{"hidden_size": 192, "d_expert": 224, "hidden_act": "tanh_gelu", "router_score": "sigmoid", "router_logit_norm": 2.0, "vocab_size": 8192, "parallel_block": false, "init": "normal", "init_std_down": 0.00852, "optimizer": "adamw", "learning_rate": 0.00193, "beta1": 0.9, "lr_head": 0.00753, "warmup_steps": 329, "max_steps": 4873}
Below are experts of layer 4 (counted from 0) of a mixture-of-experts language model. Rows are named router (the router's row for the expert), down (a neuron's output weights, with its number) and show model dimensions 96-143. Each number is 500 + 50 x the weight over its row's rms, rounded and kept within 0 to 999. Numbers have three digits each.
Before each expert's rows: "comes before" lists some tokens at least twice as common just after its tokens as in all text. This comes from a sample of Wikipedia text that the model never trained on. Tokens count by the router's weight.

# expert 2
comes before: "-", "\n\n", "|", " The", " He", " In"
router:502473551490492663474541485494406547557548586534552573494508482468467491549607560481571529447548439551401524551548373463455428470482512554516456
down0:521491415543515483534533477485439455546509531490505484600525547479499479558576562451611397494438501504586588470504529447435537560425445507556567
down1:446553403514498419521462522446628501520492532448465406480460554442436511378444614540448524456551480464501538530506523566469526425484564557514511
down2:489490471531484462456471540551542490496499421496514497369476497506491534507484563549467581537495497507597505427487485445490514551470511615472466
down3:531556629472529537571515546597501498473501467529476553505481529478551527487509563550432523418573548462452475530491554456555497492565522487509528
down4:516499592447479445420439519456508440524456454588454464492521459484530453463566531553574523454566521493565505481533628513515442502627469463504459
down5:544428429623484564516465536561427433592600512451482506513513543527467508404511412535607572533464514407561597448569445494449523462495503573588505
down6:468477532449503488527515492557595467525482476520575509505475493536510547507480531509396437470532557524413466588457504382508463499594453528422587
down7:439572569546510554466574482469459621504524552477482492496477613555545472544513441584397546486442473492537420419457466426518514401501534530523456
down8:441552495449521485505496488459512427496501456493469493423520453508557499520573477492505430428472399601538392468494454462589443492504544434478629
down9:555503486470517550541613482504464500473565521516428402457497562575473557448522469559445539534457386436509541561513493517518457447465496458537427
down10:549432526410496447547512467387431537543516482476476525520516453459533543483566573479494509575508590532402475453475494525474572487523410612465494
down11:490513512528498444529576470491554522452513525455472545447496571560397480488468524447492604479476510395404563497496462433508539505495499513536523
down12:471423466525487507559498549557508454394440504522465443481512476540505457475502505518461449576554597639573467496478465515516452410516464493580414
down13:471491461430464497423567557420490458526573503532429552449489551508502380573546522497457474521494517465521510508515566488493538542506527543621479
down14:527528443519552448450484512500519524474492447523518594458483490496443482463546507507443511472578521456397546488448504427578467577505501464475521
down15:445594499490510408556496488577554399425475517488560534417511510490460444492476586479525430437507489512473491523515523488443520521488462473525497
down16:457464631532455490458554524541462565526501494434443490497491401490437542528592534526462671501566466476566451558417468431548470498386585478481411
down17:590503467529499532454536473502463471476588586496418539606475505493494475499476475424542526569515544495485486485479508570399512515443588558550413
down18:427466551553472517542453512415490507604469446539441465492480523566574560500407457486464453412480525523538464405437492512561520542523492524427559
down19:489507425472551611554516466470499544454558536476470510536556465470558473424567551510600467557457520457456448502512535542524564509435460402582490
down20:515554487465511521562543480479537557478588511464605593460510550577493382360492511510470544528595528522404467587491477502446471535529435482491588
down21:500484551474515428443481580472538455460496520491422439531504507525448597471505452471459568590625451509503444608483417556421496486537514560493472
down22:558435500535488566506461464436391489478446494567551532516506419495574421506589499399474471505451494498433498541502533497447550468532471532478422
down23:495460486624502517504468540487558513456464454527462422487511482497477480504472582510487405494521476415524550481474506479581530550569437501524410
down24:469500478547495485507434497572469534611446526474487484499452410554576526482449468486499529486519511562532471474438423482545585509479510431525558
down25:471491395451522593463504528522486401461485487416474485444524496531504471489461526466484622517582483460469452550473462412547428542524441522547429
down26:508491469491540464464373468539533521503433467504556445553530488440585494554626556499488463508614588605576445523477500545462561472523417548461454
down27:618461558561509393455539485460564484484500500423486477364493435506513521466426497535484568457525471602537433534493544506542508533495448407484482
down28:558509536553516524540460487584434490469506485523464515466484498504474474617491583419489466486474447431538512478481517453541456449514433525505479
down29:399493454599496539503540475560507493475536506468489481467474500514519535448496490628526548510510487549589558559391517495576501533471462436516373
down30:498538550442483523449456509430554510548496518379462515535521538531441506539495489540556400496469452524448514547534581473443427388414599498477643
down31:522525531542510522442535378529430432478520518505464574510495574503529472439520415450565581482532533519506543455511476541514482588499438542591488
down32:417420439545487496481445484548449577518529563531537514552500436483564512464531613512503501557414531550548448431519514478449500479451424422489543
down33:491469568519481528553581449506484601565576550485455488523505549323507537546503444508512478510538506549434589492521425555513553492497490456531457
down34:490526591559535551512517529551526517530489537466533440449498551479470548581444492498469466444437523508596455540481430511523587472513506460456515
down35:419449541486502550479459547523473528503442500594510505487459601589519476498507441529390474585462496542547474469568522553510493501421566459570504
down36:480538474589516531535440554498412450587544473432486536570527533450393603484532510580558513553518509486571536494552496523385470475463514522488480
down37:455562539579483519572497536442447503485538467438543411628505544429510600466490539585560454521493509477608514527530525544453534503489541387523560
down38:419313506597448562381509555456556555558466512516547486521497528516443509480499473496471569483402516527496467502577494471600555526477479483523497
down39:491501543456523491560533555498536474427466482546536431561479452519580515572398534513618413408482443530517423592470479470470471348484554470451606
down40:429444428432466461516494524488506450494512442544497511396503427500496467457493539567460473455470574488436489566520552500590451535479406507543561
down41:578521534528488478487538550391526460564498484517464393543522482518466470584600556516540413535470458486476471493582401520480503440468560528591468
down42:516563504412457596485452536403451507427482449621451487512535470495428450520506550538463569542537498402535547465564393470555480562486386500431470
down43:644521528441484506449516485459567526534478470504457525572472357442544582577520454455448535470553499554427455466503484465470475483531470448548520
down44:470491492506529551506504389456522449413562496529445502622491462564429504472471482481501524517563490468528576485525446516543534546493449500482423
down45:515402511525579486471532525433568475478458465512496480533488480490486555452546530508615557435514422559521508521559450527552523437502494526543550
down46:530459432529517525494497494502450546494487534464516492581513521488486378462507504438500485522458556416388569513506487587487538455463442552581381
down47:505515563487470532474538528579469472541466484506466536493482473438506589392480495504440526441583527538481503396477571471537508556565513562542533
down48:487494461473505403553499543423542424436423451448492510529479537481527534526518497456475540466448528501447439444471555434408443538466551521450686
down49:547482486518490541437582458436473474536570485485466522581511561482516380525503570552559491524607426589533515523544478546382536468549526530515483
down50:488478560590495485454556513474574466526411489479425545577499480516511488450508567476546456514552464467443499520486429570462517492468586401427555
down51:414424467583487391507419538492497513523394511501504436524535488497556586479536579432491520454494490507605424484516495490574592487492479510444505
down52:530542434419498524406422446632453526477454502595475536486447550523511544463486505499459513442415516497417442497394419493489503513513569409538550
down53:499501518503456542550437456482515493420488428486454565526465482409573594424652525462477445501439528404406519450495508528461456538446471533509596
down54:465442500549479436459478486544451425523446465606477475461511492480577565377532548422537500487515524498561459558511508403598587521464433506485604
down55:482409452416482558467537517451541518593517500524482479533468526466505500439545490562588471538522456577579523446534461518432502566435490437475443
down56:426471464466517515465498512435601533471517537462486488419519403530584521549552434448476510491507570611477454495388400515449442464450375491542600
down57:505507467486528486600469443546603486457517564454493497483483456550427545526472462466464472544489417474538530529448491485442476529447555464421547
down58:562493436609499431494534443499487520499475482508487458507518440522523537506513514481530495455392532564536447503562520536510475467447445565435462
down59:518562475461558415586420539537409479557476495470504510482475554500468528401549449469537562427462482491542462572518391478609476537501475482551512
down60:506527527508573457480450452428487471519473525551416455601494546523487453381477514512493470546509578487606470572446466508503480418454512527528532
down61:420487452390478466454574476442494515581568445500519484437520525529556457538567477519506494546454602496491573460385537421488465457487596461453504
down62:587525379417486454467498472549617561543535490454529553519500445526521449470525468444433510494554503511408502517497530478487488447494462456479577
down63:520537515440527547438573442490629481565531544408477474498492568530433476456491494544481437528642517473519588592618525413489519478466385470429508
down64:433499562481516450488482482528550472459490532542384491467506579489435511523453509492424553545570448528478407571576513489467463537476453457333530
down65:479498534485494475537476581574604515485455477399514453446460573501471569484438467445379511475568536479491527529528515532452410385499530503460540
down66:520583524558511492652544560463526457456555525481434513486501500487478372509533550572479464469535405403508567484512542494478499527557558558470537
down67:389465565575497418452522513549584455498534553467509451458486568561433571447458557565417585546463570489587554494543452446473584500512535540542477
down68:481577535533517550575567473503543448509479468516482514417513542538563539533444471525497518432549504506432454506540484542514508580547446430499522
down69:488379458531492463480490452579467536586482546535510508364513461525455532461512498474494519558577515488585531540408475555515558457581483514551392
down70:558582502375516586543574439508485507452593447477528532454501590479547508439509550557491489467479387493494569506553504533540424478587485468565567
down71:503352516534552546528523478539529580616554462489567519488518521457602498564451506459462523465471494481538471496469627511502489397452469507496549
down72:586483533502462496482481575500516373411567504546502531477474534576574530353465461506387578507470543467415440563503533553464556639498611621459573
down73:432437609491480519464452520513462474516538516519532512443485435468656514485483523503412475503459476502486530544484511480514530442517393506522482
down74:505483483533582499513509467537508461573538524510582531503499392477544536485516488468508490471425509434456551480608516556560576433510540474469465
down75:483588578546520511411469581545502507502473498502439493529520563457460465491509506513445461518509588579478416588444508432488557543512504386450516
down76:539457480407415595575414474385494503502471414621551523472512611518481488549409567428548511522426534500410404472526481535471531533463538483487462
down77:537499496499529449421476505612467530513514539404442481456471477540459547487416460494505414441475490507560576437498402466558561540463570558578495
down78:467497419446549602522449582586548527551513455483486558444496485469429533474534558468523517521577485499486514557564485598546509460522467475424565
down79:494529447569538556442461450534497535529425520513534428461505445520502501485529472419554473504463589476600460509521475459503488437567482481493451
down80:481541535538505488459497422551487519491429520521511478427536549492499431488560509512562468487465501553516530477495514500465493516506404496468484
down81:452515458544475491511442466540542521644624529525468534527506493480477519506473492486568569526478465439476568511560452506439442460528424527498426
down82:540465446488468576530439454455475567487459515551509479528565512475530520566419506449464607498424528473514449408525476561381474487481456465529490
down83:457536543513523388565532600447467465506509493493544490530480427500498543502508534610477579468578467542479529422414499523518553473448571513461442
down84:489536477544496508509455461504440455461511524485455462546474454536519499486493431503604550466451585492573441518477490487567432373545482594599425
down85:554545571549509538489548521446400582430471469517508491507438591551505508485492507560489413482484519591444521427514509625447546417446497570446517

# expert 11
comes before: " |", ".", "–", ",", ")", ";"
router:464456593518517485510535582505560456468437505418433445492467492445458473513518462446548584508470387475516497403482576527435555560443459491452461
down0:440512563552452563468471555473452517593455571624422381563524532499508447564490510497459520468495582471452404426557510496514530507488603589473516
down1:457476435552470520534520453439444492523536479527508525479505506562529462540489455502451424446514477517448544576549491439561405485490544522574558
down2:582446501517495490490500475562488531548520528537480585462497482573566445464561451464440431483491453528400521456488419498497445484524513408471516
down3:457532572487450521579511425533459477415533540440489439479526558519498486559522536542532465464460452365440410403513412428505503458543504542494493
down4:491561517576510573440449519432391545526560493605477538535486484571476503591410503489500448478487548465517535623541497519518433453533502532521507
down5:504500455497553496396515611564506469557481545546481558604460554518537507498494503494486540543471498514463427468544529438456511380448468446607485
down6:501564485519540474501445463471518538600491447509567578528518497427524523584513400565426457456526444482515480515423455481401504398461523532548543
down7:418467454508447480543500513418555470609473495494533510440460571478586454418508515480533487534510540498392495536380447477485507486472530497353469
down8:424507522453431530474497506550413462463455516461512552566497443547601481659383468437444565462434503541456459480510448491512512541499477481461580
down9:570471519470391531488561422434468434518493539453461544485522541520584521456526378506502480410580460462405533511532507552479506542546479475544506
down10:591524497396486440512612448414480538491519496392594548495536584533544561475503507416541433496524465511503535570434504460495545504446538444456499
down11:582430612467450475494511567506433600547552500498554510472464518450477491394493492525465426478593539500387553541481548440462530505416537527575541
down12:455541481486521570498437562582482509461515507487427546488448563471446591513460519429505431475445565511545403433486514493544502502425565466511452
down13:501377475522487547481411610471545576517536433538529507528520492522615501470410547559425492552551559462473543571430505547423498363514420470443520
down14:463534513478472468541519522491532510455519500477423476492460418506463574542378509563562574576429387402556439494491416426551503438419484448537466
down15:557542484530518436548485543491492483539461542516600544418502472517529500546520494484368592538501564527457542558533472538516535408551409490478514
down16:491531581456484621475437586573420474572424480602553599570502532531511598535553470459506523458558570544474483513412494581558555448497519569441522
down17:520524536399522518576463491457514455557599537456476369473530481429511568523470425513490541470485544459474469401519586567525516450504516616487476
down18:432515408506489552525469590497529602548472461572444491551493463502480478593410503526468551526479451412471521527528523510446508502544489535454416
down19:473513587496515595544481549453558474452440464490486566512497520499512455495427614557552480635565563493472477478492474527454532473496431428409471
down20:555531525516494504492556487477546553434494428482464530452466533506492493476462480509558379466520435549458523574537445580432569566622521506387514
down21:480493494428524490544465468450543433617506494542571521503478486518446502500433453411425469611513506415437604499521586500455514507547443531434530
down22:462526551446505521521518429489496533455507445544509453424531476515433453476488541519546503492572494505556538490542546593586491529561421431529507
down23:536424527501515434474541526514417489542501487466550467531496525586530574380592545480461482510483388483591515573538436471479493378447601395500517
down24:508503499444502432452513485480532519473481508504500567552504383496566605531413520548497396581462525512434481492415463472525489533528488514487570
down25:551568460639543460519551541518425564558483524472544467530480479524530522423498543496484496492461539475582489457476366559495551384485560514467526
down26:462451486501486482483445545548536445544459422493436461548510485564504538490502549560575577438549426420484457546505470497595566486502594511367502
down27:442484500598469552439450603519586493449459561468426437524428475487452420519441515503619524482467453500575439412482558523508502498451462488518427
down28:532526551521521496545556541394430444518504483490530403500509528435519441469578449393469429449411578545464497491527550451498518479544588547469480
down29:514544567449500580507497580461563531503505529451489555543524527478547439482438465502570511613470476366524465563520559557577557407498493414469423
down30:467538450602503629470449530488501491467458579458478485514452566478471522555469479517426481528511475664491479614432511514501519528475637476428413
down31:537508453545590640497497487514454533573491474539524413494508479536473503400560437422423535493498552475467445494622584488565485527482493542533421
down32:420494508546498503525495589481583519577486534503533471445500460505541499490460502496562530498463551552503519465434539616481537421523467479398443
down33:403385520604470512564527419467537442523472512500572505508512487501603588455487517579456550466592581529479498476435554450465481503507460562419409
down34:491576471594543583513455553531497605499466466413445545530489517433510523448492496536505527410448447491561376380462527480500557530406557445481546
down35:463468483441525558514559536598606567472466526464440477482483456553397561534527508478527482445434407467508529540448533536477577539594506434511463
down36:556434501511467516465486444390472562564457511578528391454459504541475524491438545446478484620473485557537591510531531477522560469480432501444448
down37:509484485479467496495478385539454555492416464477478499563495511508582384488566458540464514526494495492557503587475549449382510416518525463453555
down38:528463488366505492575484567500459534442470387503567454450536554497520552521517515449497508455497474534420555496491568439472533411409553495436622
down39:501474495548503473567476480400467377503441564401578423526503476592412537522504633566501549521483379478492545501555515411485473553456501463500564
down40:403460521567509513454494550543441533559470512608485472570510462419500526477452446535439516402560456556532510558580482516541467493472395546470508
down41:502494543479423464486508573452458504412532477517485453501529520490553498449589442581423557559582521416475514440489524472536593491535535520514459
down42:434576544499511524458547641581500496473472530535547501484471495497491460517539580517518550510446519591520450560550457539492461579442562516466539
down43:467507628541486514500483513422433560513472496490471406541481483380554482413473511540512608490543433545579534447553409433420547495441457507450526
down44:507446424536564487499503619569590573525552481553349496538501478485537569531517506395476506515512442535537467479455506552616424520545536491475480
down45:601443537508537483477469488424431491499561510514564530478469536437534407429455431532467478526444444657542591524492390544537519540477484515532481
down46:485508501573468501515490524428471602478409476567519486582486561456536504462428476611435440428436474578510467636497582524526549504522519512494513
down47:408482581474482508473472493447521445489577591407545509504527473420583554529298468482456541468500504411506463589506479442521495522438632581445477
down48:414497504509429522530422515453600487497552558420553459471515466465526545492495493500494443527491520528430488521471534522466577484554551552527486
down49:533448543536490577557512552391559506559490545468543526514494485511514486503557567512438446471496470518553539459439489555519557418451544449576428
down50:565573525558460423384515387534498416435516495435494552550487511538514474495500420463455427484525666489576530495534496532482475578497425478534432
down51:515477534483449325487520368476506551496516443480535633492513540464572537471442450431539423512483438469536440504521505485506609511533477509593522
down52:520540545482491445483468453391566551440473517324475459473474425462475571495564457564491497510484438438463423502462597464545581514528453570484500
down53:475535435465492438423471490594413489486459490488546522551531437515580564501502567471450592438551499512483490610557463503523520484399509500522536
down54:483517535422544511446498458528461556511566514576490442472508529622501530505520551431490513520409438507463475513562539502553426396452599510475470
down55:512417454539513471478451395441417503481536546603579508474460504584569486451627427497470445460556542506478533573570480490477508460482525570589488
down56:592533549468499464497536549499481549573559506489545518538478504510478430552499521428425444470401524462540563528582432500450552445445438505510458
down57:557538528503571521525489542434493572537463536440552532522513434500452469491520432559535473494562482533566488475491415536464515456525466583569588
down58:463545481442540435542481361641463509468523452550523582530525535499537509476483496495435525488494499487573586553463471428532420502538501474479581
down59:588449470412485479606544423413476449395505488468597477448479483478487476404472549545457427486432550493440555534467503512542527504560440536425552
down60:481432451623508470521484495530523511522454529492594484603462445540506513504455507440513523434550505543585496571431477416429452475467484447506524
down61:517551538524489524466470499520491489408496446562527485533501441584435565507555488514639516470614550419499449475485475503420556435493481557453435
down62:519569581464483616552499459571495538489419510453472499552488530453452580558488469469505463461481488546483482493468520507462503494427562498519503
down63:484545498452482472495439501562513451510595501487468485412508589459460549481500504454413479453557542461519519461507469545548477446520531463528493
down64:510564533432480515550465445371491422487552443573441512458472556578423512335501523492490412573472537451532396518504500535451508449565467488549478
down65:532330416492487534456610601529416486539444520524542447569464524531471508487622526515459549396513456529558562515469553475504512575397437600428425
down66:512519493454526404504440483489496505535494475497505556521495470496538538489546525508473462537442505501505482550484483439565436466482567570485590
down67:498573482486570408527555467571545589436456486460461444552518489488481574488489506584579433528527567463424476491435632436556468520405558505432532
down68:520590555498505376529425551469471524576574520526480515442526467626450453553476549462394502491521477531451535531504421518541482548610436502551360
down69:431519495547550479490442490529423492509513548501499474520444533512526525514469507418493546479441523565502502504472536525504474523548519460575443
down70:432570636517503474512506492542471553529508545522508430578476536504487506480490460490466595425531510511481530499506472487502468480500483533566460
down71:525494486460548457580591537515445459571529528510546351502498540580408561503474470448486550599415535485417458520388380592491518508510601445553524
down72:459478591565475560520536460456487548501519515536509572535473580431512453444533507516546437472537484473450553512505544561495490548609533511444518
down73:491505546450502512521506457540516478482556429531598495506464522508485425497494403419499467576386567514394506514498518535391478554528462513515495
down74:465533493497468521571483515489508414518516461561503481487475448449516524561471480540426541555389656496429478470509542591462530483520633528426461
down75:519503508473508422475506476481451501482577535497524484593487470556479448386550509523475584577451485480538494489488462473503481485464556439532439
down76:439595486558546469495521523571481558523556534520506542421504444492548487585486556471482564568395546500516492606490505502492431418514465468387521
down77:470526450533536521414464500484457559522525583561492520533453473586565559494493536514444433495581585512535561588463451450483515501519558513464580
down78:505596482517488424475501394520527354488545476484477530424525491460548504593471462497488488516550565526553454441497481453559504521543445478563431
down79:488523567567488664481483568504531579452441430410487540524514514462506501444462522492544474493417410509426482498404555567423542498380534521458522
down80:467460519572582589476556599530444516529471544499460527494390492551546515444536573484516567432503525488588450444519466588602429458444539476496520
down81:541477593505541517451509431557533510482455464503441501431504481511517536505484473494507526498563559410565467412528572496478515433476451502520464
down82:456476443507517625546518505461487562412512523474480543440446473502540459556527482442530534425498503438549458523461584548497439550433447496498506
down83:488505449447574524532570538549470512447512517529481434468443511587439517549483601452421477501468553512466423466488512515551432413520581557457490
down84:552460540503535481520465560521600452417564487529524525605545434576593543604555495555431375579522430457429577550529454406477555424507593554420548
down85:544511539376438624466451569453516486485400438504481566505452537432446460440531500581575407361485386518518477516477643566489444502507504439440511

# expert 6
comes before: "=", ":", "\n", "  ", "′", "″"
router:452527446445525423438521511494550390427529546524408472431491584446491512588400521477540503440455446395570466412519521452556511563442528527555614
down0:614547559460487496425498500531471431428567529535482570588451468461455606528501509499494553458459520532505462560474436581530418437569419503531507
down1:510514556449476519555479497518505571481506415493479492591514489481517540529567515494505521474533537441449498454519490475450533537490471507486435
down2:471450499545424504484517553581475540520502505451550477527458501490407600527459521471489531440592532415543478545440434572535498533501499456486460
down3:509435516474489406429450490553560459384591467462398536663540545453591570562555493492470546484504547458455451513476471428573521524520495501469555
down4:562505535475512524578580583471506550487510523478451463522500555561489433491544468530510438371455562365453506515474485455434483494477593491440491
down5:458532546491558524522544572575494458469513479452474495496472476523524542374529427517567561470643489498536447486510452493478448437477458448497481
down6:473599483536535562459498522549568428487461493509478533494468539470483528436547507491593505513406431479602464541504556402497467656464471442445506
down7:545513416409512524547506512414435581500529440499537426473480469542499530485486536540471539453417464489527454519499520537563489451485499496555437
down8:491457490559540493434455387497568518535470498515583352565526506476515468456481434561465562536536442478543463534489584519601569541555388509494443
down9:525510481524546514487452514549538446396519509547586522537484500511545423402491434511502491538550551579499522514391551505443578540562524546556419
down10:537556435510461512571518474543501460482436464399530504471510503500445465381527525517450436572418431555492478499433489602516523581446578554482501
down11:473580486461478544452440370585612610450522515509477535544480512515466458522529480541468508519512474594580534458493519570465480529550577521443527
down12:504475584464501431576539476456517524541574497499508520490549559464582434512475516473475541549468504468532553541464582482483496602492456425480451
down13:474450556522520410482514509460545481396534433429555495655503539460444490500520504546531517452586490484503516529513585531465548534469510504486520
down14:509575521447541471483539446470417550386544546464582540555476460513477486432469589465526495570534592524435402416456448469489538387466441564500492
down15:472444578442505516498489537540453460496519511492424387543547464560484493450609450477486523437618425462521506543582521476454518495448519520472587
down16:487506477514525456501505391457482550541467560471558511565511535467449453404476526524450569518486449463531461554505617560461516535541382500367519
down17:478403518494459555492529508444493448527557386517534517503479494474534576529512558499487527506470552342500509429466458457432541501510479491536442
down18:521479569499525470576547611511524385491589483479442380459486506496430527513475471503381557486513586504453418513478564569467485581428498470444373
down19:464471442485482621496498554512492485508453522540533432515507523587437485524409471490401589517513501530490597588563532475455476482544422425385486
down20:542582393523519544590557480575451513421513537511433427589486501503504462581495561468481544507466468532598521442569449508513444479528480421425510
down21:573561493453501464434561385461561462352502520542464541558479440480545495510461483553506468451430586492491451511498493444457444496487456516497540
down22:421524460491443477501506544517543464425474485507537472465499490561479468446493597497495426552599538527497488475479411524562496498532542535574538
down23:556495502549516437534485468460535545556430557522570433495514420495536453435530550488455420520503469573558336414536487514526428470599487538476414
down24:449480524557612414509463549577449536518488600567518530534507391504539494456551497492485416470505561448557462477543407448412555427519468497582486
down25:471577576569558447543492340525464549580432544503547465487506447485599494517481508408420418416509467552501459536536557519473464409521356504442479
down26:581374537512462468522460509568510497472494527556536488455543526473553551550485501497370609431465471562508462616522523513566495506497497506468501
down27:517485548473446511563482412542443476572392483446478499571513413447479536426496470444498455550522541549443498494513421529577472532442456438500481
down28:579600512489446522540431527409500481531459482584490498513484549436508483409495557548522499565412468534535471504470408465560483446484511550533482
down29:487577474531436500530502519380466473514583509523536483464522512525440469459554492563478517519528387431465570538510516472534595493477517470469537
down30:507507522443573553502556436542494481540496463530415519499477501429507540534474514473542504459621520535428509510417555597505585458515497550457531
down31:556441446469464514490548507430479504578460504468545483599474520487557535448477419544466540452442527464474467488523496505449516491561484589549488
down32:557446492476460448399429463442494547539602540512478454504463516456638549461486500475357559433617507499465561517504685479538532500527493523453515
down33:492563569481512489486560473525592554442433557463548499463491508521470464473518439410494536574417455455467416580540577469586442493463546538499521
down34:506582434558436465509495539375534465538501519558484433525510462495578529484510434484424577440519398529478556567573634443405461491528476445533498
down35:479516579531491488576496518532531553421476543390457480585522476541376504431584513533458464540552511441497516615456500544600614502479482517454465
down36:458584520451601518512462560559546554552527584447555410491483583506439454493487455513473454526554438469524512549558543596562569484493507481511508
down37:393490466505465471493523495539510522557511485462492492518447403493594543465508460510428537489444513474551398469458524463450513484531398477584626
down38:545548483557544580481528482444587461547502467505512485526454466557518474527513516456511577555503555502544517521483479558442440461476476468452484
down39:385488487558492576585533504572538483504553512513468544516475517461481467424544436433471521476561615487481479550466578556540539454562500605567482
down40:515502495489410469567439547489504422484571469435519504517467561530521482536640498555525465615452496512468527493484529414506520521469560589574536
down41:449561560498517584499447551566509459376398456575489545358479473528514506549493445540511497538521503457506532491464496530419551447503530528558531
down42:434538475463501517496402535568425478530496524527532417433521519488510500477449464527528606463517569519481435501575511503585498424450540617546497
down43:414497564497520444470468482497513498478589547558642452503468602458499460382490512440481493549573516537555492483516506508586562539573498539451550
down44:514511509489567474483507576467460432495522521587378461429452539483449491604546534529419613464494515535503466550589518566506599526518522512498448
down45:516523523529475543433549538559453560418504497556459467507459496492440514518578525483537502503405497437524485564529486552412511534580512509508494
down46:558526542420492433519508472526450658513491480489509539487497552538542509477454436524518509468438495472514640535508446503472537536494504554555456
down47:425536539463481558493472539545507429425414472553483569397482446538515481542492464473526477512542500451499560523461453527465500448518520510540567
down48:501524486563456449461551436511444547477431474525534488518513556454455469519496433572414508480508447518492525519487465512518510550467386555507481
down49:567499556430548452499461398429567461532513483349492494507481552449485465479526504572449432499402482592504463571530539524446465471572481543590475
down50:457561574445489595432483458539471568447544487494521386529497479470503495492562465488521538499422560542437470527452456474486404599527458452483425
down51:424490531551578454551473522520497498458556516420577425470466547570505522551497537557485483487479452437534596519425498481460568393550471556459545
down52:553455550545470482476517441531495464344479512456598467484539504517513500420494444469511692507575437625519465510383521476521506615479463523532431
down53:423510480556530601585469497534475450504480456437557500584496501514508503516461523486513503439444505406427572533485468494418511433537520486455436
down54:436575543546560536509549507553479579518495476416419499513528476408462596499658483558520447570414416521534565540535519547507496528527470425457502
down55:485553527481493489560568546476486445434527564512494464548533568549424377467515512475468512512520503534637594538507546458529480536468436371573472
down56:561396475487534481457448608506471629529476438472611443549462545578487543542461491517500467453442555456527548518477558474471528458460525512499513
down57:586507454507564474538453448514542531546448485457572445441505429476561511472570493503508420536563503549604368414516475529458468423519504587497431
down58:521388521461470475523462458480443524562494494528531449501557476520478418359446411545529544453459494541458544572495550494429520511544514484461491
down59:530514539388518423437515424535490462436468551562441417524504481517465523543519500524513559435462504533527528410460445516559516460529496472435445
down60:479487480566478584516441522536531438449418540475430565495539482413506407502449579440478511514496478536588531500489507490392459515514516507545458
down61:569489536519466478535497557553498494395527549571457554458479514548492578505536489499554570462469520614534529455476540534466416519491458554416437
down62:456512509479550607420520452365585500489465509544414497505515432475482432535544526548569503556527464516465535539580545502529525500453526369518450
down63:497482564444474499472473509596468547396541482481502392542541497489599550449491460581527494515484478462465492521508563547546506489522589472500495
down64:548484484512511538544452436515477532565508473508505406512480418496460522573561553456420454557516503551577457472503465500420500499559460364525456
down65:530469419489534575459416597611473604468506500597509574545459483522433454590474456535569398477524514541475450585591488553456552488461606433405499
down66:527585468500488436501502447443472503418534416559511420480510508478581578466428547490495524476551451561530527545525463480489410391494526537527504
down67:454497569559561475569477568471538494528441484581369465404495476495486555456523482430455595441517542504549585678485564499476481547413557539508459
down68:505454533508535495529512540466494578535460514571571457500524496477532429496540442544405602564530548513569468414467482482538553502438529608527498
down69:456506453546480473562592485415492482541537485590448524491507501527486486542522476407528514541492575438480542499508454462498591504432555532467540
down70:428481509430496462496563502467504569425590463507474472457484424619448581537465483498434520459515549434486426513494525477445518468526473537517561
down71:564487420532516495592493515534576541398500405461598517499518560483461491498439509533519433503535495512527508478498558447538552443544492524519460
down72:432515520508502536572565483540584567544499570540498485469512464524499397535447493466444447537533522503498372488504402507428502585457540565507456
down73:488477548439526517580520527579457525489541459423456513494530495560502520497466513562447471528535397504411560471588475599450497409468551473541565
down74:522477517499556588441484545546509471453525558429473431391491548561494512565544516529557613518562505487489571504520535408482544440520527447515574
down75:497465414422600512434620510528519571530572500456584520460513454546480518512497466428509497463504523537492516485585463513492485587513507588582474
down76:514534476490524440431553538484547494401622498479487558569481520466515491545570495523489441438456517544510546464442460455498519521505534498528526
down77:523580515466527555561482601425518627483521488483527478443532525440506410513495452549444588437507418467495561503510485571511442528433473544473522
down78:479482449530547510486535496446479519466496581485462413409488506478507521443494473497490582502578550531618531535442467426471567535509599543547530
down79:597510454528536506521520472508512459533546519466502425497473553489514490613514531497464561540455475538374596458534522387624516446562543447542595
down80:408524646458567447498527540527419574450445448440486583547463486450484547494438521603485424474466473551465412575491467487435503492437544398535517
down81:449495465448463510542446480467511475615490553565535493495520570491494487533481447526527549526454447424444440468462514545486477448511550438485459
down82:541542527426489512444590616422520533507531500477532536571507422508488482481527520472590529475473526525466525463412539524482526419494503468487488
down83:488395456457465458461467511549566463510501543460388538546491531589603521567458527489446520438392521500521467428515507519481573475416527520480471
down84:514486577482503423536445470468513487492464466469511482419505451458515501471504454452395475488533517585502508536541485623546522487434498487435524
down85:442566553493552530535527474386462439478533527605459559510492482537516579459601535560430525492507531481463505427504598538400504429458614569476520